Weights of a small mixture-of-experts language model, trained from scratch on English Wikipedia.
Size: width 256, 52.2M parameters.
Below are experts of layer 10 (counted from 0) of a mixture-of-experts language model. Rows are named router (the router's row for the expert), gate (a neuron's input weights, with its number), up (a neuron's input weights, with its number) and show model dimensions 0-255. Each number is 200 + 40 x the weight over its row's rms, rounded and kept within 0 to 999.
After each expert's rows: a language model's description of what the expert responds to; "comes after" lists some tokens at least twice as common just before its tokens as in all text. This comes from a sample of Wikipedia text that the model never trained on. Tokens count by the router's weight.

# expert 57
router,313,224,213,201,138,209,207,161,231,224,244,170,280,197,248,214,243,275,195,148,211,190,233,209,207,305,211,208,133,194,259,276,200,224,193,225,178,227,247,181,148,201,191,178,200,134,198,194,261,167,146,154,190,113,182,180,178,182,238,195,265,210,174,222,179,239,166,220,172,152,228,100,172,153,167,166,193,258,268,166,172,206,204,206,218,215,173,154,203,250,249,121,137,144,196,164,224,170,230,176,172,206,213,251,216,176,265,179,201,227,205,183,229,221,185,213,244,251,202,180,198,214,177,181,167,213,167,221,237,248,137,166,208,203,171,257,117,139,168,207,168,199,263,171,165,207,103,158,248,191,222,199,92,167,165,159,223,216,254,204,213,169,139,216,146,172,197,203,153,155,229,213,206,315,212,252,236,155,156,173,152,248,256,175,214,189,149,191,195,165,238,171,143,157,274,205,199,232,150,190,208,264,158,159,203,239,172,263,154,180,175,243,165,237,200,231,137,165,168,228,227,256,143,200,193,230,166,186,209,151,310,238,114,230,191,172,209,168,193,230,256,193,222,289,282,218,228,185,209,212,158,249,230,208,235,223
gate0,219,204,174,256,139,226,211,170,151,126,174,189,241,205,204,216,272,114,201,329,199,225,150,175,187,226,221,211,235,272,278,182,175,241,164,229,246,185,240,217,199,153,225,198,177,233,198,158,165,228,177,178,236,145,194,141,236,192,93,160,183,197,216,186,124,182,165,224,163,132,306,169,242,235,244,259,196,237,242,207,185,181,224,167,280,174,182,218,234,226,147,157,214,209,208,215,191,178,217,135,284,176,258,205,215,118,265,176,180,197,178,223,252,200,237,209,207,137,241,254,164,204,203,182,164,213,236,174,223,196,170,180,220,223,211,133,118,210,198,221,191,200,188,221,237,185,240,259,236,176,222,197,198,229,212,159,133,175,169,260,150,202,211,173,250,169,198,138,223,162,229,187,196,105,220,90,174,146,257,164,200,176,185,140,179,196,295,122,230,174,233,257,179,157,253,184,271,198,216,212,215,109,239,211,264,174,157,213,244,209,186,127,225,245,168,182,196,187,189,158,240,217,207,231,129,194,157,192,165,152,204,152,270,169,197,228,257,216,220,179,121,205,193,175,235,163,225,226,236,200,236,186,206,279,130,172
up0,170,194,211,202,230,202,178,123,156,188,250,256,266,212,247,173,224,209,195,192,181,224,197,185,210,123,218,208,202,230,225,228,212,144,181,213,217,181,254,154,189,204,196,69,229,182,164,195,129,211,201,199,180,142,145,254,148,227,228,127,162,207,119,200,114,159,207,189,165,196,231,231,158,144,222,133,212,193,209,117,280,307,193,230,155,326,103,175,234,131,151,183,169,272,183,275,155,260,202,175,191,120,141,203,195,198,172,202,171,219,197,243,236,160,168,208,208,187,160,215,184,223,160,206,173,203,165,300,174,128,226,181,200,198,195,282,195,158,241,205,188,242,258,141,148,254,225,242,264,184,259,211,189,171,232,205,166,207,178,190,161,210,146,238,177,93,188,249,202,214,232,141,209,250,214,207,149,214,163,185,198,207,222,217,235,219,202,183,216,200,144,186,159,211,237,171,174,220,181,189,176,226,177,195,107,169,222,207,254,142,261,224,251,181,225,191,164,183,234,131,151,162,239,219,177,233,150,195,224,139,202,227,207,172,192,148,152,158,234,205,163,150,221,115,270,181,188,219,174,202,195,179,119,159,202,159
Description: Words like during, since, in, at before dates, third digits of 2014-style years, and first letters of article-opening names.
comes after: " ", "2", " (", " \"", ".\n\n", "–"

# expert 11
router,232,163,150,110,202,181,160,192,160,224,189,226,250,183,174,204,205,202,150,174,231,248,159,196,289,155,196,192,167,225,209,222,216,229,190,157,144,175,178,214,189,181,163,232,212,206,148,159,241,339,204,196,237,320,276,259,263,144,216,165,135,226,212,214,201,195,229,216,212,160,125,205,194,188,250,203,112,231,235,206,190,232,271,193,141,238,226,237,218,162,264,282,178,205,150,108,290,237,214,221,249,191,135,242,165,205,215,222,136,136,229,152,223,234,228,222,221,160,165,249,264,214,174,143,214,256,231,218,255,232,216,210,235,192,177,126,233,145,183,203,193,173,217,162,169,182,159,260,203,260,165,297,224,201,148,213,254,188,175,212,137,228,190,217,209,242,213,213,187,159,167,248,172,176,244,146,277,169,243,237,253,215,244,146,234,169,184,202,238,184,229,204,207,235,255,234,301,189,261,248,246,182,141,217,229,222,274,185,148,197,176,261,194,200,210,140,233,289,173,216,210,171,230,238,127,218,196,234,213,171,217,167,209,252,210,182,182,206,227,167,207,203,207,162,150,193,188,209,286,179,199,212,178,232,267,187
gate1,165,244,163,154,237,200,143,253,194,199,265,217,218,165,181,211,190,202,179,174,209,197,116,246,203,224,167,182,167,216,250,234,140,221,161,209,187,133,166,192,234,186,176,184,229,200,185,181,199,149,166,146,228,226,147,246,179,258,185,178,100,166,176,224,232,194,248,148,176,155,166,179,210,156,226,211,203,204,223,190,169,212,187,212,188,205,148,235,144,187,194,224,216,198,227,115,148,207,231,176,249,162,107,131,206,186,162,228,120,299,141,282,205,180,215,221,238,197,243,206,192,158,246,214,98,151,176,225,206,208,218,271,270,195,199,165,239,128,160,209,115,214,156,224,211,199,165,241,237,260,268,221,271,155,167,184,202,201,183,194,133,296,230,251,159,335,155,146,244,208,211,245,229,194,213,148,192,236,184,188,145,200,178,168,155,148,144,180,180,105,209,203,99,250,217,75,162,167,237,187,185,214,161,201,258,151,208,173,182,139,243,189,218,256,221,230,242,217,222,173,247,187,166,212,151,207,140,242,264,197,170,236,204,198,149,209,235,184,215,197,207,204,219,212,151,226,253,205,241,243,279,161,188,206,209,168
up1,230,203,146,213,174,158,175,180,193,255,204,217,226,152,311,140,220,249,178,199,200,174,192,290,131,178,213,183,185,186,109,190,213,204,227,256,127,190,122,266,241,145,236,201,205,188,187,187,245,238,208,188,160,156,155,200,223,281,192,195,130,245,247,287,155,191,217,222,230,178,225,170,157,211,231,176,244,217,164,188,259,135,210,189,208,212,213,213,197,244,167,214,203,271,184,189,172,232,231,227,218,275,191,127,158,214,184,204,142,277,139,244,199,264,245,211,129,197,236,186,181,154,209,173,277,247,206,233,230,206,176,177,177,214,197,219,197,106,198,219,194,175,216,172,167,175,222,141,288,96,192,103,184,200,202,143,158,160,148,167,205,170,168,236,176,202,276,168,222,198,164,236,221,205,175,254,229,238,229,197,226,158,241,239,182,168,130,200,230,289,181,147,227,250,228,191,180,245,232,146,202,160,177,121,192,164,202,199,185,137,162,223,232,192,215,219,237,170,238,222,204,210,238,163,233,251,137,186,269,202,239,229,221,200,222,131,238,261,210,152,289,231,286,233,177,276,225,154,174,250,154,225,139,176,203,139
Description: Last digit of years and date ranges, plus century, 1520s, ago, and sentence-opening However and There, in biographies and histories.
comes after: "1", "0", "2", "9", "8", "7"

# expert 43
router,193,130,187,182,249,121,297,231,158,172,229,185,177,190,202,281,142,210,265,152,188,271,238,158,197,198,260,220,125,200,150,141,224,193,175,191,220,200,234,202,246,243,152,209,258,119,287,174,161,227,213,205,194,267,239,183,211,153,137,191,266,212,205,249,174,184,189,288,124,177,206,113,212,233,186,162,199,135,238,192,193,125,205,140,193,189,184,185,200,205,123,165,181,217,325,228,156,223,185,281,201,216,203,227,194,194,238,206,145,195,174,187,225,177,180,278,203,189,162,251,178,184,222,160,228,242,204,207,185,242,167,224,157,160,263,251,185,209,259,242,233,143,120,191,217,242,171,112,207,135,183,123,281,182,154,228,220,172,242,201,120,200,194,213,238,184,162,178,193,200,230,191,126,177,192,214,171,115,251,174,195,156,232,202,212,189,230,226,200,189,179,258,193,264,232,216,232,210,280,163,155,176,219,172,168,165,221,218,210,197,152,175,204,262,221,175,173,177,176,111,173,163,240,217,184,239,185,221,282,195,242,187,208,189,176,211,207,159,123,193,226,181,210,262,144,166,212,168,178,219,194,171,268,306,227,205
gate0,73,190,167,199,203,281,157,206,226,212,206,155,224,178,148,187,170,229,253,272,139,240,254,179,175,148,148,194,128,261,166,157,223,118,184,203,234,238,179,208,232,191,217,210,198,208,206,164,152,274,223,228,173,260,241,255,154,208,163,201,189,209,187,208,151,135,112,263,184,222,246,156,217,186,175,207,236,160,226,167,132,180,159,215,199,215,194,247,246,206,186,174,144,267,257,202,208,230,148,232,222,145,218,200,219,154,231,161,213,155,181,236,245,185,231,194,114,209,192,197,169,158,210,256,217,220,162,187,147,180,130,210,200,116,214,277,129,129,157,259,202,220,70,172,201,206,215,199,180,253,168,147,219,213,204,264,293,189,258,221,222,219,199,176,158,221,184,172,168,268,184,187,243,168,232,174,248,210,188,171,200,184,219,185,145,214,176,139,211,236,227,267,234,247,184,218,187,193,262,209,205,169,206,240,233,219,200,191,237,279,213,202,119,219,252,147,184,182,191,168,148,188,139,201,197,233,229,244,296,193,249,209,190,218,154,229,190,169,258,180,254,105,95,178,227,221,175,246,163,146,259,199,165,204,170,233
up0,191,219,241,205,197,202,183,215,227,185,207,176,191,233,260,184,190,176,191,245,260,227,190,174,259,181,221,236,209,288,171,87,289,172,273,232,247,164,267,240,195,191,206,160,283,183,249,191,155,223,124,108,244,209,235,178,251,249,183,173,176,191,219,218,144,115,218,191,226,213,201,228,226,276,189,161,153,169,140,184,206,211,257,147,144,258,179,193,180,164,167,225,217,137,224,167,237,253,149,203,217,159,238,242,194,227,204,131,222,191,157,163,121,184,256,192,250,214,205,164,201,147,232,250,271,223,241,188,187,209,214,174,184,187,218,272,177,194,206,214,228,242,182,236,130,120,198,210,160,207,174,257,222,209,151,252,190,162,228,141,131,278,253,161,207,154,146,165,262,239,200,248,200,197,232,149,179,242,179,181,137,237,196,196,217,181,96,183,289,142,131,244,95,185,231,220,179,222,285,181,238,194,183,160,185,273,235,217,165,183,256,255,204,194,148,204,230,218,251,223,235,215,148,248,148,214,162,216,157,223,223,190,246,147,273,186,145,202,204,188,212,197,208,210,223,170,241,186,254,187,181,124,206,220,192,135
Description: Adjectives after a, the or his such as first, second, final, best, main, debut, and noun pieces that follow these.
comes after: " a", " the", " an", "'s", " his", " first"

# expert 48
router,174,156,178,221,183,279,194,190,166,186,250,245,120,221,190,246,136,248,153,238,166,191,193,164,271,212,153,255,188,195,195,266,157,124,199,155,145,254,149,234,193,189,272,130,258,260,226,222,221,203,182,235,171,151,231,250,202,253,249,234,188,252,221,226,187,183,221,267,154,194,192,226,123,212,224,214,153,155,195,160,221,189,250,209,171,99,206,134,166,237,166,206,169,196,168,205,174,165,194,170,185,209,204,136,169,168,194,188,276,214,186,169,214,192,193,165,233,264,201,145,159,281,222,297,223,188,173,217,275,185,139,199,168,153,130,211,176,182,187,260,290,213,128,134,190,218,141,255,204,191,198,239,222,198,210,190,217,194,226,256,167,164,153,219,216,184,212,217,216,113,156,249,285,256,180,230,218,206,213,209,217,169,233,213,222,176,213,168,224,191,194,181,145,187,215,241,137,193,193,199,270,204,157,179,204,263,222,243,148,159,208,250,213,199,199,189,144,181,289,135,203,214,190,253,187,140,145,243,252,172,199,224,113,226,212,194,196,185,182,234,213,171,243,292,235,178,184,248,200,126,217,230,280,233,294,297
gate1,245,247,223,157,166,252,220,207,170,150,271,256,185,117,217,223,218,188,219,223,178,207,228,167,176,261,241,222,136,135,178,226,197,144,228,152,216,178,181,148,230,172,257,260,223,278,205,250,223,257,204,239,225,206,177,232,225,196,237,214,156,203,224,221,177,170,153,226,148,174,179,206,226,246,176,202,127,205,254,190,102,193,126,146,244,182,154,154,230,217,182,215,251,157,205,233,177,251,194,223,210,209,236,246,187,146,204,213,177,238,190,198,226,147,226,237,227,184,179,212,117,187,222,242,240,204,129,217,182,191,285,203,238,230,242,230,205,235,211,237,260,207,216,113,177,212,239,176,191,255,237,213,235,180,120,260,236,190,141,184,162,235,280,241,237,241,140,223,265,148,156,206,252,139,146,163,254,262,194,183,266,259,203,225,184,210,176,210,191,206,169,192,191,265,206,237,163,237,229,212,228,210,171,188,195,170,247,269,259,229,216,201,94,154,119,277,249,201,312,171,154,97,183,246,172,210,171,234,177,217,240,212,196,216,224,203,253,245,198,208,161,199,158,138,233,244,186,240,183,149,204,214,223,187,106,109
up1,111,172,216,181,199,186,150,258,252,231,243,227,177,230,203,207,181,201,172,169,259,267,110,254,115,231,205,233,208,209,137,181,227,231,206,200,211,184,161,205,167,256,226,192,182,199,199,118,165,181,169,178,222,258,253,190,146,210,131,253,197,203,231,242,205,239,205,185,197,236,184,218,240,200,211,296,192,194,161,252,146,153,251,230,200,281,225,190,167,219,133,156,230,192,176,250,244,269,219,203,181,176,199,195,222,243,200,243,193,119,195,223,228,194,128,216,216,254,227,121,245,201,228,164,188,141,112,226,103,209,271,150,210,265,243,246,154,178,262,169,158,198,198,184,140,149,190,198,217,262,209,138,182,213,176,155,214,162,219,250,222,209,215,187,248,188,213,239,203,225,157,184,151,225,113,219,125,201,199,215,201,177,194,175,173,198,148,235,207,203,118,184,182,201,229,259,212,183,157,169,184,198,157,181,214,183,102,226,267,191,192,243,191,190,244,158,131,287,187,201,232,181,171,227,211,195,226,234,161,285,222,172,190,211,233,151,193,222,272,164,260,158,224,163,173,259,125,182,168,246,158,305,220,119,300,206
Description: Words right after was, is or be, mostly participles and adjectives such as known, located, written, able, plus "from" and spaces before numbers.
comes after: " was", "2", " is", " were", " be", " are"

# expert 5
router,203,289,234,137,252,210,140,182,216,149,193,159,188,114,188,195,237,191,192,278,190,134,192,213,190,209,169,126,125,191,226,254,146,251,264,186,243,199,171,223,218,244,143,212,158,178,214,210,157,239,173,166,242,225,133,178,208,236,186,167,187,96,199,189,196,214,189,142,188,191,214,240,207,238,175,224,270,166,190,148,218,295,180,165,227,230,186,142,201,143,181,188,216,232,264,206,265,144,227,188,153,188,181,180,235,215,163,249,199,142,143,215,214,195,230,137,180,138,194,222,220,164,232,223,260,217,160,154,208,231,205,224,174,210,256,237,115,184,240,207,157,244,180,237,204,175,274,218,144,202,167,204,256,162,121,234,176,213,204,121,182,217,218,269,201,172,198,156,241,181,157,152,150,204,194,190,185,245,257,151,186,157,213,314,183,229,185,130,195,178,202,200,185,195,191,182,212,185,214,103,169,189,242,213,244,165,259,145,172,194,280,216,153,234,193,149,121,147,132,204,257,165,189,159,212,211,185,188,232,170,148,179,175,166,252,224,282,149,146,206,54,185,165,252,264,155,176,165,225,170,224,192,212,201,165,224
gate1,201,192,217,191,168,204,164,172,238,171,135,175,215,206,211,171,210,277,251,189,166,261,177,279,136,165,200,158,165,156,223,190,103,160,195,212,189,266,217,194,240,191,133,161,213,142,94,268,208,200,200,273,202,230,190,185,245,206,187,192,251,184,160,244,145,183,277,185,252,155,185,210,272,152,187,261,245,200,237,186,214,193,167,237,166,227,241,183,136,204,129,183,221,140,153,207,130,220,262,144,186,177,225,161,209,188,244,126,217,172,175,193,207,180,227,279,136,180,280,250,254,256,153,212,305,199,214,179,175,230,213,300,181,180,226,221,190,236,221,251,179,225,255,162,145,246,171,249,242,244,216,181,168,200,162,222,222,186,212,248,201,230,264,276,141,232,156,210,254,270,235,235,150,252,133,180,182,225,200,188,212,247,199,236,206,143,265,155,209,187,190,146,258,251,181,151,198,220,228,230,220,152,179,272,149,154,268,167,141,249,139,177,240,228,154,204,213,241,155,223,213,214,190,140,220,286,185,202,276,175,246,157,225,180,179,193,221,171,204,192,210,167,204,212,153,171,206,221,198,215,226,271,127,177,159,166
up1,117,178,158,195,260,186,224,224,180,274,181,289,128,240,150,186,199,189,213,118,227,164,239,188,182,148,200,223,112,215,205,189,240,229,90,164,194,219,206,223,150,106,209,181,197,184,306,141,217,251,229,190,192,136,166,197,218,225,163,215,204,295,222,203,164,235,161,164,248,209,281,211,198,283,146,135,239,212,171,135,120,170,219,176,205,210,200,175,197,187,224,175,195,165,210,204,266,199,221,204,281,177,254,238,164,212,214,240,135,187,231,173,161,187,236,224,188,154,193,170,214,155,192,171,180,236,299,172,208,183,167,173,200,159,192,214,207,158,224,153,163,221,191,153,156,205,268,256,159,157,129,195,134,231,186,149,246,238,189,272,180,190,242,253,190,253,162,140,166,154,254,276,141,177,197,152,222,208,211,207,139,202,142,251,253,245,183,197,157,236,203,191,154,269,180,251,212,162,236,174,201,140,147,166,114,242,213,198,236,221,228,238,167,137,175,230,180,183,209,181,242,178,177,200,141,247,244,182,159,189,221,188,143,185,206,228,136,179,250,127,214,214,215,198,195,158,196,188,243,151,271,151,240,153,203,238
Description: Articles, prepositions, conjunctions and subject pronouns in running prose, such as a, an, of, with, they, he, who.
comes after: ",", " is", ".", " as", " to", " that"

# expert 41
router,176,194,272,221,264,170,231,199,146,165,204,164,210,126,174,174,137,215,234,187,175,272,266,202,250,162,199,284,190,199,199,241,182,207,153,160,214,224,230,118,210,210,138,208,221,233,262,185,176,191,216,190,210,239,226,181,198,142,167,185,243,193,165,276,176,251,133,219,189,244,221,214,181,139,183,215,180,188,221,224,114,136,173,225,155,244,147,233,242,225,86,136,186,246,221,189,165,267,178,241,185,218,245,230,274,151,281,200,188,259,147,254,183,139,181,283,215,197,164,216,105,179,240,186,133,254,223,205,193,224,152,222,120,181,287,261,181,195,216,194,148,199,131,236,219,274,199,135,175,150,142,184,192,153,190,226,247,186,222,136,175,216,159,185,229,218,241,203,184,249,237,182,171,208,249,220,175,149,216,193,163,175,172,139,227,190,224,247,183,156,213,232,189,276,232,234,260,238,258,187,175,192,187,158,218,218,230,264,193,203,134,204,178,211,227,162,173,168,225,111,181,190,205,206,251,238,200,179,250,229,197,179,141,180,120,211,205,255,158,159,222,158,129,258,217,243,238,208,197,204,242,167,250,312,219,217
gate0,221,229,176,206,182,206,235,281,182,169,202,251,231,117,168,189,228,207,199,215,169,207,184,202,219,155,177,149,128,246,140,182,182,194,261,240,190,218,195,120,279,287,181,226,167,132,167,246,147,253,221,181,163,276,259,236,160,213,224,276,209,181,301,230,199,227,142,213,230,139,253,182,176,300,196,173,179,227,252,266,217,182,189,208,94,240,178,169,171,239,206,220,181,219,229,147,259,198,249,209,242,220,247,166,238,150,199,142,180,193,237,218,169,155,189,222,126,150,189,152,204,177,163,266,234,229,207,167,174,114,205,193,164,206,218,138,187,192,158,155,242,159,171,264,202,174,249,165,249,173,184,189,170,198,228,217,148,211,226,140,205,179,167,176,176,206,154,206,188,235,236,265,188,162,207,190,253,181,165,205,229,176,180,201,170,155,259,224,132,170,170,223,223,175,265,145,279,145,195,214,155,215,161,153,258,257,225,203,281,227,195,251,135,239,143,146,207,218,188,184,180,276,263,173,180,205,244,238,261,185,131,157,186,147,177,126,168,219,163,178,106,235,210,206,189,222,184,166,203,230,229,148,274,169,164,252
up0,159,139,214,239,235,153,195,170,223,210,186,285,173,251,185,215,187,174,251,188,192,122,220,101,194,155,177,220,214,241,172,182,237,138,151,125,191,160,259,230,240,196,202,181,201,205,200,125,242,175,180,139,211,213,216,152,186,177,149,235,261,185,222,192,258,186,156,216,214,101,216,265,264,120,208,189,195,200,200,233,175,228,190,221,222,221,164,213,197,225,182,245,169,193,167,221,240,234,238,244,203,185,198,283,220,176,210,242,148,256,160,195,261,157,229,234,160,195,249,190,95,197,170,129,230,218,209,180,214,133,213,195,200,200,158,222,272,265,236,184,203,234,156,233,275,205,245,164,150,198,145,160,233,221,240,110,179,274,282,288,228,245,217,85,128,244,254,172,235,214,232,209,188,190,181,200,198,247,198,189,254,147,232,199,234,201,225,186,164,141,192,155,214,207,238,252,239,205,249,213,217,206,218,200,136,178,154,231,208,214,137,160,149,225,151,263,167,149,193,192,212,235,186,250,164,144,214,165,177,189,166,185,214,161,105,184,137,229,211,200,216,231,217,271,283,271,138,185,279,210,237,170,255,157,227,221
Description: Ordinal and ranking adjectives after a, the or his, such as first, second, final, main, debut, and institution words like Army, Hospital.
comes after: " a", " the", " an", "'s", " his", " first"